config = dict(
    n_layer=9,
    d_model=256,
    n_experts=128,
    experts_per_token=6,
    d_expert=32,
    d_shared_expert=64,
    activation='swiglu',
    moe_layers=[2, 3, 4, 5, 6, 7, 8],
    router_score='softmax',
    normalize_top_k=False,
    routed_scale=10.0,
    balance_loss=0.00504,
    balance_bias=False,
    router_z_loss=0.0001,
    init_std_router=0.0127,
    lr_router=0.000544,
    vocab_size=32768,
    norm='rmsnorm',
    norm_eps=1e-06,
    tie_embeddings=False,
    optimizer='adamw',
    lr=0.00114,
    beta1=0.9,
    beta2=0.95,
    batch_tokens=32768,
    seq_len=1024,
    train_tokens=253800000,
    steps=7746,
    dataset='wikipedia_en',
)
Below are experts of layer 2 (counted from 0) of a mixture-of-experts language model. Rows are named router (the router's row for the expert), gate (a neuron's input weights, with its number), up (a neuron's input weights, with its number) and show model dimensions 0-255. Each number is 500 + 25 x the weight over its row's rms, rounded and kept within 0 to 999. Numbers have three digits each.
After each expert's rows: "comes after" lists some tokens at least twice as common just before its tokens as in all text. This comes from a sample of Wikipedia text that the model never trained on. Tokens count by the router's weight.

# expert 26
router:517495520459478520504494467503496503482441482544522456471481490525488471516515514494506497528512467499515522529500483512504504464502466553493462518484516468461483505483536519486527524530504543538508526504517545535515445514448506471476541491502554461518468470532527525465485514455467476495519507467489536524458527493504510534517504526495479502519507483494505523484463498506453487468517477491469544546490510518476502529489511485532528512505495540504454490532522521496452487505458468554504490484536482491514458508527518508468519486507508525508493500497497518485491469505515492516498492528474525535482494522496528496484522528531518526485546534516547513490487452464511486534500456523543484485512535537483530498513524492539485489538475534540528484513483503494476530450496549
gate10:481508494569530491463506454470536534493468497505494469478506575515501459498513554450528518505489532537465503536497488512502483508470493509470524524528477497498537540482481517540522488472495499516519483510499533530438507456468505488498506515548484499505486551456507500506501455491545481525536517487525488509536519539528504433467480492491476496487505533474547510501553484515517511492462507492488501505522461502507541515502541477496536548505496497502511496456451504439466549532443481507520508498498473533468516500526497478482491504503511491489485477485526503522526461512477502487526494496469517486501491475472504507491499480501509509508498528532502509531472498487483496512490497504478491487487451498438511457471518549521464504463483494481464518525481475519496500495529486
up10:528521496484498482501505555483496498509501521507520533525481495477485517478552440526476543454529517481499485474516487504507476515548523518516474517511496511506496533500510478495514479558499520513470522513489501484519477554489505507474509493538511504528487475530512450484501510486512506483479507560482519537511508459550475495487491488483497481490521523516515514490523536493516487538506468480486479472541464491499481497472527442465519514511514487491524553483496544497464519519512469465516470485522467448516469492437514477498497464520496506489515521481466486513467510492456485489482513457551508551491494535535505498498566495536478473420498499519509488488490507504496503469493486475539512531521560502490520490491477471532496491475550528505520478483519509530531467542457516
gate11:537534470485459492519479467474489477544530503557521497533482523497507490468558498483407482504510476511479506465507502498494472479498494491513438522512533538471522499498535519521505537525542524536529495540493491549474462503427542484460500520485516491516460515477510541476502508486509470485467484487507499504528516468506521523525522506556525496498506496461558502467510516479507530449480508498508512509467519490481529535513506470498532458506522516498455503509486496492517493519519508551463480485533507496478518499488559534476503504480505516457518541514495518509509468510489488504489465479515537494481507514524528467473481498486457510482546492515508510451524508519484477530524472513481457491524487517502504527476489506547515486521516529538513484485523523491476537511482490
up11:513486512533483502501517476527573534484485504502455483490486491533466477481519483521458541454499506482530488507522553488507500509439526522491510509513469484502460465509527480501437517498470492509521483493500522539468532499483500498483527471484509522504520481551460502512524509473471493472491529461507451487457530520503512493553517528507501517513457543482481477513471538510492493501513519506450498526485543520513512525504517484498491522501484509501517505528516500480522505592449457508476492502540518504486515499463532493515498518527488515547508504513485493512482500508497471533506498486466487505513524487463506581516520504513485507447518480507531510498490486464492528498539520502445564472489538489538501498511509546453506500481480500499498514512505530489434486483495482
comes after: " ", " in", "201", "200", "199", "In"

# expert 15
router:510503495464495493489494436484516522490442488548521473435488464525498490532504513477479518538511467518494495490505486519462491480501468549505466517463490480471476509482529538493519517507492540547523534504502545546517457487457483462452535518491534467524485487502501488490494500450481469486513511476510539505439510495505516528559512510480461511501517485486491538467476491504481497469499487491473526536484487507476504526484503510544537501521505568523461506499534508488475477480467460554512474469530479505510486506503511513480506501496501502527479521464529540500508465513511502541487476523498525542470496487523528488482502531519519533501534516530555522479503466464520484522510454519520518471524536528499502505500521495527491489522510523522523475511487497476472531456494554
gate2:478540492506501514488544493508509498475474523484462501479494482527536493486473519512477517495507506539537462528480471442530496495527482528519564502497503483476518506507501486484480530505519507562528477484498506477517496479445485469492487492537507511525487500511464490488446469502503482488461500490511518521506474527509505520503485502505467542477527489508502460480520514499496495460520523498472512542472513508485452530493469511531517516545509551497475537477547482561508525476525483489520482549503483478530476483524493520478525505480464482525517475486493481489492523510524510545524525497488516527456528514509484495459457461518498467491533519556505523502507504478488509470518497484462467512489523491447466462490540509463528512468468548533456516453497504525437509495442468
up2:483533478487477489459478440551475439523489549485519518463472472484526461477446503531492568505479521491468527513464483505489499500507507502506509484495472520529504506516461492491514473478507512519507470523449487462528522491455506452506516517508534544516519532556537537501497500514470482509468523442470502486528500517497493484533496478460509484547481500522517495481489469507519526471485513481482534494506446484457493476539527533489516487492516526493487530510455469576477486502527533493547475514475454486504453472515477508514521479474525477495484479504462491513476510522476517490482475469462485507476526545516469503501481491497494477458501458512515469488501498522482541484465514501458525459508508487517488476478514504483505479509476512471515523499498514517496466470508505
gate3:521522554461499469527530461495491458487484504524481482451481526477524497484528505465457475507497499482564525511511439509448493473488517508522465548523476494505489483498489540512512500482525533498471504541484506515498459512443481479463550477514488494498528483494500503503477539476519475473470514523496475478498505494513517515459504504523495535497491439487478521540490518485513506483504466496451526507478499530474514507530484508527514498537495499520473482527470511502489495508466485528510475505479567496501473542486515524490520539538479491518513496531525487524499505493549508467482483494517514507496469522516512550513521513529532523451496476517483556523470482464475504560522460518524498443493531546499475504488500540510435481507486528496503519513543528523501506460504491
up3:492538496504481513544520506523496485504523527514512530492488503480493536518513524492453509510471488479471437434498456426453479523471496475535499503497519512505477536504542486547536532451528473502500464495514528483513491489508494517491501493521458482507487475467471499515478493496560499480509495503490494458498537478522508513495498493535466521506412516453482504514482492538557470475507522483504511488504495517506459565503531486482483505560495462527505454487471489480514506510516484533472526480516526503547476477472514490516538538477472518510520509514499522509521530507526469478472504554517493523498522485462503510483547512471522516493515484477500539493515510484518494523495511496433473500513490519536505483466506511513493509460500552508485489477480494489523517470454519
comes after: " ", " on", " of", " for", "On", " On"

# expert 37
router:540517493483498510505520490479498499498470457516534470499488518500492457523540521508477504504510467477483459519504507513525492479478489519478498542479525479462483506494508528496540504533536546542513530545498524544539458548476501472438553508493527470504483485508530484496489536455486444490525467489512513505493522491470540533504496508512507487479487474468521550495476518499496479501516497492476536531492499498458496557522504504537512485495511510505459475535493535482503496488500496553476522457534478506515451519500556508452532482520538515492474524493523527501460484514519468501493489528507526531488514531519526483493548526534467524470542506490564505503503470467508477525508458507493477486529514547535515507498508496563480471510517518524552487516477492501480523480495520
gate3:520527503457477521486463464449537455481489491502478478467468463541506482497523482510458493550522480459543532509488498503441510472504506518544501487523533540479497469524526520572529514522536504492545552487494493510525496489485483508464517554504500503517480488499522495493500526482470481451492503494513472489539500492453473528520525498504535521512522465502477513478477546459509474521490506477508494517451496486441536533504510519488512468470479503514494470515491533501511479497429491545502445550509532509497522508452508541479483543472509522497531484502495494521447501471484507493485505496507533454477524511497530520541470488509463525516544514508509508492515514491480505493501493516461478476524532534465510495489498525505477533538515506535506478507505479519504490476498480
up3:453496508500483500576564528534510504490498482464461515477496492490489524504441514460504489486457488519483489530508486519514552516517508508495520500525434489532527490518472463452512537526489517513505482520495501467475474505501448495505502510500486440485504478500496493502515491498546501473527484488505510517478472503537501508461484511465457500474515486540526477497497455520464508459510493499478493520509467487494469502580529496514530570532486527514491556500535470560488504476502508510527512499497481500550492467542499485478526466504493492516511524508488495483490547515550530529514515522488476537513468513508482495502513518505525479521492510527516498513490495518497531498475499474515462506479479521513448511448509493481518470489435477474504506454470468537474485483494525
gate4:441476508484487524520530513449515453471486553502520508527424475514432503532494547465516524509486453500464474481519534504525505502511493499476491512516460521521506483518525485485471520509492499482558501528465515528513507545473518513509502480508512518481481522500524504523523526527512501509502516488473505469514474494521493540496496496453484448531499470496493514478468499513506498513507554507493476489486483509432487518469537507480479495529501490525491494505519524497469460505524499504473512507517486510497455488492516426509536502469481513524509491510496458481476530509525503454483429529514519509557524507527512453501521487513503475542552476508532482519488499475482523492481559511522503531485477511467468530526493540508532481467504525476523531529467511530471524486504507
up4:525492519501542476470518536530493538509506466486491500497541526474536539445532466505509452450504532518529502518467493488473529540455524517517525489493512483497498519502472475525513499542513521484465547490531484483484479502518492488520505510518483515501532477531476513473499473482487512465504492506520467497520500520479498513492496479556507541521511491534544537518526535494516498480502465453515511497535534465558513471532465525493512467475468501489536484485494451461511549499441501457509471535484491486557520517506491520543483511523518483476479516524471513513510505453476514520509535467479468459448514521492503531478479503506504507507461492493445489507520507514520464491514489479524507471552530465484510491495518476497498517528501503518470472476550515477544496551524503
comes after: "-", ".\n\n", ".", "|", ")", "\n\n"

# expert 21
router:523490508460484526496491468502503501481444481546522458466478489524492473513515511499504497529518469501512530530505482511491502461506465554491456518475511478462485503484537518487523527534509545543506524497515545537522448506449498469480544496498547463509469467532529521475486513458477476496514509468495534527457528493500511529520508530491474495515512483491506519472465496512462487463517484494466545547491507518476501529498508487533529519497492543506454491535527528495463489499457463552501488468535479501520462513527518509468506485514502526500488506500493516493493469507517487523499492526466522532479497520492531495486526532530519525476547533510544500497495452463506490535503456524535493487513532539482530495514526494542491490538475536540528482512485503494470527455508549
gate0:504484480509515510512551480451550482486485526494480510483443514488503448496502512505507513485492539477531441489508532498513497505476496494495525491469521436510533520511500495471527556526495562494538494524528518502509484509480522545505489495487468480503520484530549475473518456497552505466502508522451492533488518502472502467539492506494522544454529522505503514482498490515537503502481508480503507498507527518484497517530485508497492477512468535504500484431485511482493463522525504491532484502517511516450476547489502545522483462496567520486490510485493513485537466545508515504481482500544527448485489529508524464500512510478502502464479513487449531477475493489477468520493480480496492489569473539481519538524510473510501496518497540531466437514523527473512486491495470
up0:480525480481447504446500495466443508495513507497496479516487497527499515477514499517478525485526527519500489521488498473476490499504477528515476535548490504528492549501522476551504539525521489504511503511503500475489516524472532511501494470505495503515477486546474455474520535530510483509519552471476528525462531503490459487483453536508458534524533539503520521519472467482485485437514453499480500522499478512497516483478475513483503526504531525513480487518480557514514485565521480509485516544487515529497513462479528542492480483516525501518506504497489517477520480456507540543514446478527500516484514504514501463514513498527520474471503470537520488508488490547480534517473510501470484487526469510512539536582510534460515512531470535519507501477538544507518489524500442
gate1:545495541486495532514505485503500478522488504534508487471494493507506484525520520471528465510541464488473514487542492502505512456486482562440504508495509498463534508490508493474494525555538558513492565531535536529507454482495534472472532511469539483495458472510516518502497473472493464482499514514517499468461508474505478501509544514501509520530521525469477535511454522494507509457479464482495525530520515525502501536496482513514545508496499522525455499459486496516530504491507521521467510499549471517514485526493526507480522462510512527492459510497507494510507444481484458527526497506518548480491508509545536488445480491542469519494518528478526518522452443511498531516495456525511481519529489557502497522492546492546512508527527513519518497477478498513498523462496524
up1:475478531463502499527505536453521479450515508480486508492525515505529496468491549524475428498490513490507494470483541523516498523479458512485489497456499546537515493503505452483474528542488510469478521489530514486487488494449515449517504512562472495530475506527555510449467536484480505504505526541462518490504478528499494471490519530501494502508554484518472508468575508488486514477499485503487513476499518479505465464568457494515491480477545474480513537518467509466507527474488464514530526485525484489505496490455457503495523481496489515511562499476439521504533500496508506459507551507510496506467513493486488471537477486500498486522477496495515459485520518556505500501504519537473476478480508498512479505537525489508463507533492476478476522467498472508505517532507511
comes after: "\n", " |\n", ")\n", ".", "|", "-"

# expert 51
router:520489517459482518501489468499488506483443484546519453472479490523495474511513513496503490529514464502516526526503488511498498469507464552490462516483507465463484512480538518485523526531506542540494525502513547537517448512446508465480540491497550461516468474530524520473487517458472476496521505468493536528461531494512512521520507525492476500520506484491512520477470495508455492467523478491464545550494510519471499528494512488534527518497485543509453489536516528497458485505456463556506501482533480501511461509530511503472512484507506528501485506498493520486485466502517485523499498532466523537484495520494530489486527528532514523478549531514547503498489453460510482531502456526531494486511529536484529500513527494542489492538478533538525476515485503493475531447506549
gate2:499504509486528511519501456474518448504465509521447477513504518520526487551537522496499487525549480481508513504502496530524496491503475568505508525466483475437508496498531525477515501548503528541512535527513523529518477500470479487494538504493547442501500511484508470507507525472503453511479486479508490507490544496514490518533497547490485515550511490460539550470471528510485504487545497501439539575459484532476490517484520527506508537489482532525433519508504519498502494496504471489496490494499444478500463503516507532491530515505487501493512469525489517493493473529509484520487497508514505504480471505567513475476518521541481510465532523488522529494499467463460520520492438495513451499487484535459493487518505469542498494495495505509523507504486528491496536507472539
up2:507489469484485491536491514475514496453498511484454457469479501479535481515525484531464451501515527484546503552538461497503501467575507504517518514486508494496516514498531462496509510507509496509468504462495460486488542491500523449494492476510477484523467499463451501469512539500500507527495526507479510484499528501517561543505505517495519501525482481498511475479514479516519509483481460499469491516498472494469478477511490510530500519501489515526498444489458520450492511499496503492532517483432520518435476548482488502548490523471514474487492533496509507488474552495474529475549540488460519499508498488539443478495536490565545503463490484518542487493531490497493469494485489486510497518455527522467472511491480468481481499479483474463471510527519560527499514523499506
gate3:468488510533499475497524497448560472531472471501509486516547498520472486555512435502529536515524502485498496525502524479509451487502519495497481527478506448484465487495479531499497491478500480540526481547509517498536478487497513503530530486494496536529486492518507500521542525509506543481524479528510491516521516497460509462464468531506417476481524497472502517504507499490464479486503464519506495493492503502454502486530495504538496489535537474482519482476481504544489490499541520507492521485487500496479507497481493558502459519534507496539508476482508537503483444553513508536447514461453527514508499497518489463488557521474494478509476531511451472529470506480455538502544498499459498496496511523483491534519490530498506529530541506469510498492524471499506563495474467
up3:475498503462509515510449535516508496457534501479525493461510437497490534482483474508479571468461499520481581527516476528494536492510514503480462478502454472517468499518480533498496524486487502466533476470503529477493507460504490503507497528533477509494456498500461463531521548496494519486499519482505528477543478497501526552497550521531519446499462524498495515547532501473531519515481496474501510473513460496493510492504445468512482516485480470526511514464484545457499506489463492522488512515505491557491487463524492474509481462512463487530533485523520530514502509486469527498524508510455512531501473473494505500521495483516474489475469469440549460525488490499478503476465523520500481542492504502473451508562475477473492513496510520519493485471491511495514503508510512
comes after: "|", " |", " ", ":", "\"", ")"

# expert 65
router:501507524441483511505517472460497497492474485516496442485459485546475463541533502487517490497516462485483502538532482533484473473503474572491467515488523511427507503482563539485517499528520518523507553509499529539497466508450483506469546486488533490538484472501522499469521518463507490499502513492497519511485533485502515493500471522503483506516513485472522542507497514505460495496515487509483554554464516526464509518531493488518534493506485514505453504517491539490491488504464494555483489505565491503495448540523517493468506465518473514496491481508488513495499456486512480505528505528491544489502501514522525476501491527544464538485528518530525499486495458507496463524521462517538494479516529568520537514527517509515470514533506512495543484505496487499477503505521555
gate0:468505511526482539436533470502449484473490528504493533500473458510507515497503557482498481486482517527522504496473473472557546511476496502471504521524548494448484478495484503514504510473495479511479511545522495493492487432521510503483500490522509540536493477470493515503492490469502507514517530520543497495496505535493488471505495472516469513420497553447489490518504486506497489455498529510468501542478465508536489480534482523490497500483489484507492518480520495498492492522510525529507526520520502528483495475505536460487433520488488512488550513491505493471558474491508490522525534507457499503493476494513504494513498504494476532480526521467456519501497488536539484505524502492563466500464559506506462485517536439479447535467474497477512536472520451493500469511517487
up0:491478498500484526411531450461431480481474515503451560481496450462507501479486519473510526490527502544510509524509457495566525509504518537478502508537511519458447495509500509458512497493487477494478488508519499520502510469553504518471488514491507522546494439479492515483522463508501496537523532505540527502492491508525508467506503475514495526459493539494451499502525495514491556480505518494482501535507455497511459463511466527497511496541495477496510493518509481473490508497518513486473530516507520499509489483478525498501476518498506514481494528515509470500485486509505472496514545485436467514474518470518482504513496475520478520489528519470463467494522474529513492440505508469575507487480543495483478469508491477490506522466497507492521502433524515482545490535490481
gate1:477499493518507496508511495486522513525523523512479469463454460525480456497439500512503505479466485518523534478502484504522500452508530557483503555521489519494463533462503519518473501484458495466475483458491516465486477501523558543500500509523458512531524478458488523513482474522516494528524511495515505510456481500520495490527505502533461507526521525476518464507500495496509489454482546493472514522486504540549565480522566440493512528498492491531480538506531500482499477497531552528524485519501528487494438505543496521489512489501498487545500496455494462526533450487463450498506481533527486512522444483522477502492487501484471510491530532496478538505522496533499498516496475471472516556459527490517511501505483494532482537477509489494488522513497478509522480520517491
up1:510472510537540486473488509483547500530503525522489493474494438500461463483502495547550507504466466485531529504511471495532512447488568506489480494523484534522498498483501473544500497489485510459471477503522488481486476484538580486478515502490481506517505481468459498496515511501529509544517533470504481459486455519514497510474505518470515532491559519513492494504510500468500530492455514480500492508498488543546485462508546484479508529522527487530512512474509485449473502515509519564493515493475505502498463505483500513487532502502486465524526534471537457488507467505456467456514477517540487489524451459515502503504465527525486550575518488490472543500519498508480509513505494472479525550515516485527499496495515472494521522512495513498488514544463476469509484494482504
comes after: ".", ".\n\n", " He", " The", "The", " where"

# expert 62
router:516500520457484518499498461495494515480443480546525456454488489524488477518510508495504496531508465505521525530511487509500502465507466550497467508477510472462488502477533519482522525533500540538507528494518542544512449510445503474476542501496549464511470473537527521470490512459473474495513499467492537526463529499506514523522506524486475492523505484489504524477466493509460498466519477502469542547495509517473504529490508492531524523502498539514456488538525522497460482509460461552502489469533486496513459510529515510472512481514502523504489503488495517493491467502516492521500499531470522535480498530490527484483529529528518524482546530519551501501496453465513479533503455528540487475510538539483528499513528493539491472529478530540528484521484500494475528448510549
gate0:490494516466527537516461500486473476513509497513496482510537500537505454521490483488520503527543494488517477497497529533477501474499481497521490520486533523490451488508465462470544495526511532496490517507544498524538481469523443514514507473491501447506509462472502520471475515481487465486504485559544462493483506476531500494468505478465512547488513501474519493499482512525473492532505483487500517499505494556515500499479508523513454491498537502455490528538506523502540512515533510493474504490514488503518534506501482485494492497524478540488529515511495533565481467506549490497507512494481520456464498535506529501537500558515492524540507533482484493532547467466507463477473463485508493510540506558505516502541470487508521488512494517547490456445467494509512564473567540
up0:485477488541471465518467477459519520503502511498543520548487488526461475522480529469502485519475505511508517491498525521522489513508474477484467507522452501478490515504511544490509491484493503477508510493507507475528538514543550463488495527494441512481517495525500505531454500522508486463515477528430498503478454451517520496461489537532516513518484462523468488480502447471523477479513498461544516471492485528512449490477521530481497444497513514494510506442474489500532464495451505545503495474535506491535478516482528485526520515507523489512528524552527514514505498497502479505515502486504479541544492513451487482557526489455486490454504476497521490473451495485469458501499519479493530541558512489519535532518497479514488492465516492482486491502489540513488503553513531
gate1:524499484497496511459504456484513489510535455484508545488463496499520479506503540459484528474513493480484492468510443509509574489500498511517518481495506542511494505493474519455489492482504516537449520506511490551532516513493491500466535507496488509476469508523498528500500452515500483498513549562503484517482523462494525487563471496550502510517503469466505487501495471497538524499438542496499495510530497546498510514450493485493498550575511502521476468524520491515514484540500519513498482488517509517477527532459494501490455510500480522514444483497466462509502495513512476462472493501524479510510557477497501556480553505483508537463500508528494504484516492521534546493538506523540521515492510515497500515492471529506501549446474475515496497499522498495507475431488506
up1:493539500503503533519535478488525505494470455487486500462487525468463529513496496502497460537532490528537509473516492441559519558506532497484522534489511498487502537517534470480493507463530499503457457519473493503510485466477481460529487533483479483475474499506500473501497503503486516462508499501510491457514521499535495555528523522484531512492515493491514498493470467499511486488449529495446469485417486505525555504499503477556510490499483517466485490472509489511476537489457517446480493515469554470493494505496539525502495536482519490489552508520530526532516467500496534493473550523455522516512488486495520516520473454543450496477522504469489521484513517481508545517494506534496480529496521476480524477480496500510517530478519495526476550461482486466480533508497505
comes after: " ", " (", " from", " at", " $", " Born"

# expert 126
router:514519508497521488480503479514520459525507484546500443510496488506526482507515492472503471547519448453491493509493535502516497486510500524503478504484501499461469494461520523561541518553497540538508512534545510518509457504505532470478554521503508505500459512483524456497508502480507471489477492516493515475482534514507505533503551534529508539474462514505504530492484522481518520492507493502484531520513483548490504517495513525534529484510531523528471515508519513486505472480525505512530528489525488491496475470506507520493501525550468523488500516497477546487515489553502472552522484488520527501460536501494522514517529550524455540472541499496512508529477449501477509562459462516520497494533523531518530482482527448558480482507520512538535497509442519445480484518497504
gate0:500536493521511507478553513506449480487495543470451479511495556506513483494515482466511461481509455490521446497472499553492502481487516514484486478458485495517526505523489527558538494513524507525534489502494490535493494517486490504487489496458528498452498502468476509483488497496494461442499485494504470524476507519504552473518517464466495518508451530489516468512505472516534538522496525512494543469526504505473482459469500525461518527478475530507526499491510533519479498502533490490513437458534549494487493510509460496514515534542479481513518468528532483446553488475480550479508487514549513480454487458497493488513526476535447488477475520515470506482480494490458513478517516476508554500490525497475498493495532500466519523514491483459547512473524481491521518521503475
up0:502494510490475449535480453489519500478506478493542508522539518496498546536480527545479507512502505464481550505511468503499493510535531493527495496495515536483467503493502491473511527476466498458487503463516517421535515490500524499490475505505471493544500510465497524506509512515498507513515503501440515481523501479488461511483516514548489466508528454502491501528553488500486469483506447483553494516506426486530486513535478477506511438527532461464493551524494473497515511514501507524465550512486453515533507499504512533510478458432521510486479507513509486547500504561552489536510528470493509504547504531491529529535463504488514498536506484451519499514544506538535484501515494479499490518524484479527505500514492505503503471491483514519507504505541513515534510466489530
gate1:451487535475498482550511514507452487515504521528534469449469511477484495493516457458520523498561486497498466481460527455512514507505464477495492473487472478502482510514488496484498548517441468527513507521518524467458486470507516506475471455521514527564509520502472481495450529509520507508512500515491492510499544506525473469491521475469550508512474524522493522460502512517504549482504485510491509524457519524488482518519507520506491520507531536500516504523492544534490468467518489483468523556478492410520505503516546556490475521506505517502458471553481501525518542538468479531501509478542519519479523482504517497511509493506462494555499513498505501511517470470493481511443500492520513501486486482515510477485498505507498517520485509515468467503502521460507500534558493
up1:464525546507497480482467496491474470516551509495526503472458528479514527493519482503533465487527499460492441465457527480525542488479465468485456469497463495479454550496483497524546534517441471515519461495488525479484521496503571496501483471494502523540505531526516497511527533498502511529503522554481494490501506455483494525481502501474548513503454538528461506484509506503502507535505492531485499518456487529508509522502501513511492504480533516503510497542511567535483499492517486485486534532490529450500493494539541511501513554514521510501481481556486551503507529531467501563528500466554515519509529480489483517512498491526493513518471492535501521526520506498475487487470504466513472472485496467524503476496491485519520512510509506529469508515492514466526462545514485
comes after: " (", " \"", " was", "-", " is", "=="

# expert 98
router:503526511475500515514482459471513506528460505532534467498477496525520443518536485475478464531525461470510494503505489497481499462487494522529466481479501467446500520508527506518533486509521558514534528489526517545530454514478481457477554533495547482499476495498516469476527511453458465487488504465482488499495523472514504527486506552497486500501475504471501544499456494496494487508536483471492544529449479526476509520479516499532517485495483526519480492507509530460503477511482494537494515482527508486530477481534517493463513513500508521494493544513524522479489456499510460517502483515513560515489522524518536472496524524521446521483530491497505513507504453493489480535499428513504495478513528553491541494499509454540473514524525542522517475533473520472458536480496524
gate0:473480531524463476530482456485503471514521510514493487504529511459535441491509521478473477511487509514515522490464517505519474469531480490494472498535516516500464510533518491532556486508493505506527496504500503503561501568492452444466517461519525529458537481533517485495545484446490484498517475509503497482490503465547517529484512483521475501521489497529503554502462451503510469504527496470527496505482501483474479498450512481455489493518499512518497497497437511478482476511507479495521480480479512492515494460539534489491522541512537518503467547518491525472498448497518497464502523560467515499477497531489504501520548512484469514529501459484497501538486484496533501521465479467477498509506532546544490496496511533493479516540477517473514494519483500510479534558554491
up0:518486461462558519491519530503487495479492492502468489467500514528500573505491512540519517459505507544485495535544464496522534510500523520489525532456510505472551484479482491475453553497521503516475506475497500491435497479478534561515461496512464510556478551524484523471466538502534544527488526493512517524515488558480458470534472508503515538461523507499501462488522559495495513489489502530448493530545494506491503494532505505489511531501492506471498517506515484541493531483501493526468498519503491512471476551483501488486494459475476481489518480468481462516496571519514519505487506451505483489514474456534480524470469515520528514505486528521503509482502504464513496463537519517507519477498472497485531496539509498483513478466504490520479518459501519492515461495502502
gate1:510484445530464560484522509501549510516516484476519558529484471509488470521488507526473500491500476507507477469477474467542557530461522493463529470511475445492532495512505506505528512523521547531513511488537504472514473477485523505437493494491499474512512517490494536453507478503515509497472457508464478482520497501515440531496505492509511497526450494444529482491485519489522502500505488481529485550516540503522532548522451532529507419521538521539519468474515499513493530473528504557478533464504522507496517438482516514453493515516513513466500521499520501483507490537510461496500453513554498485513509526510477489507522517520497515488500490546487495496504518482497515491503498478482488522488503517525494494486498512522518519556518555478474462501498494487501507539500475
up1:520514461500481520510524489525511485481523515484498483504451532497477466449473497541474532492523495470528486492462495501503540525461504493523451488517503507473550472508500530499531517470467513526481517414530506497499468501511493521482478482531509485515519535515509525453456505514533481487513458487470486464516462512536481508524514468509520484501481489472483477541489483461476509476476500480536516517520509468517503509524477527569501466487521525515510453538517562485488524478507487538504471491503517473530512476521509514520466501506492461482456499505471476522523495507489466522481486467524510499509543532521492458527522482529505522475498540510468458475490503533501487479485501501497516548473531532500547550495485463490542497523528533470460446512509513469531460498503511
comes after: ".\n\n", "-", "|", "\n\n", "==", "==\n"

# expert 35
router:523492511460483520503495459494499510481447492545522451465488492530493477517514508489505494531508465500504529526507471510491499471507464554489461512476512473459481499479533518487525522529508546540501528498513548539516449507447502472481543494494553460518467476532525521470475512458472476499520506463497534524455527488511512524517504528495473502508511490495505524481469495508446492462515476487467545549493508518468503527493508489530526508502492542517455492537518523497460492509462462553499481480536483498507461513534512501466525488514505517505496494490499519498491467501514486522490490526465524530480486519510528497485525530528517525480548531526545515492490452472507483532507454522536486473515530539486525495512528496539495485536489537541527478516486503496475527456506548
gate1:508500528475519500504485488474509521528509527516531482473486483499484447507543480500553516484543436467510495540488452458471483467493455479519469523513480477505488512496510494506498486492486481492517507473473501510497479537499519470506501457517554527477482472512555480535522504519494465496506495485513468477523525531535491471445526489497525485535527470519484546531502534496480493508492518537492509486493486469468503518453531522551524546560539525458431534507458532507484470514479493516517509468463525550533501461483495506497487525508467450502519482478498515501496487505507491502484511555511502476524495487532481470504489523532515499517522457485513499463497494476536487489476500482478476508518546511484477471561501514519490475474491494505503517510540489525525496543485549
up1:519498507535495531478451502567484453502493516504521508516534529510536503531469512539513514514497504536482548558500441531508476489506521507478482535479457502485482503522506540534523497522494500544503518446496524503496517520459525475475513483482490499547493470501490530487502513499489484532519506515526535542534468474481518538529501526488465465538518469494442520534471524495544554482522519534524517502500468474476516486454496483470546490538467498490489451519479497493508498457528492526481493484484522478496505481525523498479506507480500476462487498510523467486485500510507517531480519496504454463531522517494471516488508482449462491527488490468492480487473506488471488470492495489513536518507466517542510519535521517501540528462489520481501492524507535485551530553552470
gate2:505479458492525486543568518489484513522533479505514500503480487514456513497489468484448506501528520486434552487501481492559522451530504543480505482529538465532487483454508466486477469511475519518494496481498500483500456528496493505517493491515513459531465518458516502516504485509503489510479483467511543546496502508531522526522534512463487505473477556502470499530491501475521531533505485467502512445499538497498512514498523553506526516481506498503503498532496514471443525461478492511472499504515480518529478563499499510489510547515480535456544521514544532516514505459505504472481479518470500478493504485519530531492541490487488490441489489468515524502479504509494498504476500461522525512541476499462500525524500477482466535507581509500516494520507511478443503519491518
up2:515481492557473508462494479525503527549536514490478517468491501524490453462496502485446501509501519493446535490475478517485497484496536510461454513498492449521480441512519530494452487500501492488470472500509502524537497518476485501500513536515526514516476499481503497484514540519460471532502515482517500505515540525503545485522500526466506510493456559525497514496485466514486499506461485490505512477511532507482489518484513504452530480524492500511493475528514522470460490462456551496494558532513535532525505571477485490492504524494535484467502453501491483468492514499471508481467451506491490504476508474517518544492545484473531489472516531462563518477482507521470498502470491464474503471511544506446511532546508509514458515532520512526534498522508465474492475518500516
comes after: " ", "202", " September", " October", " November", " August"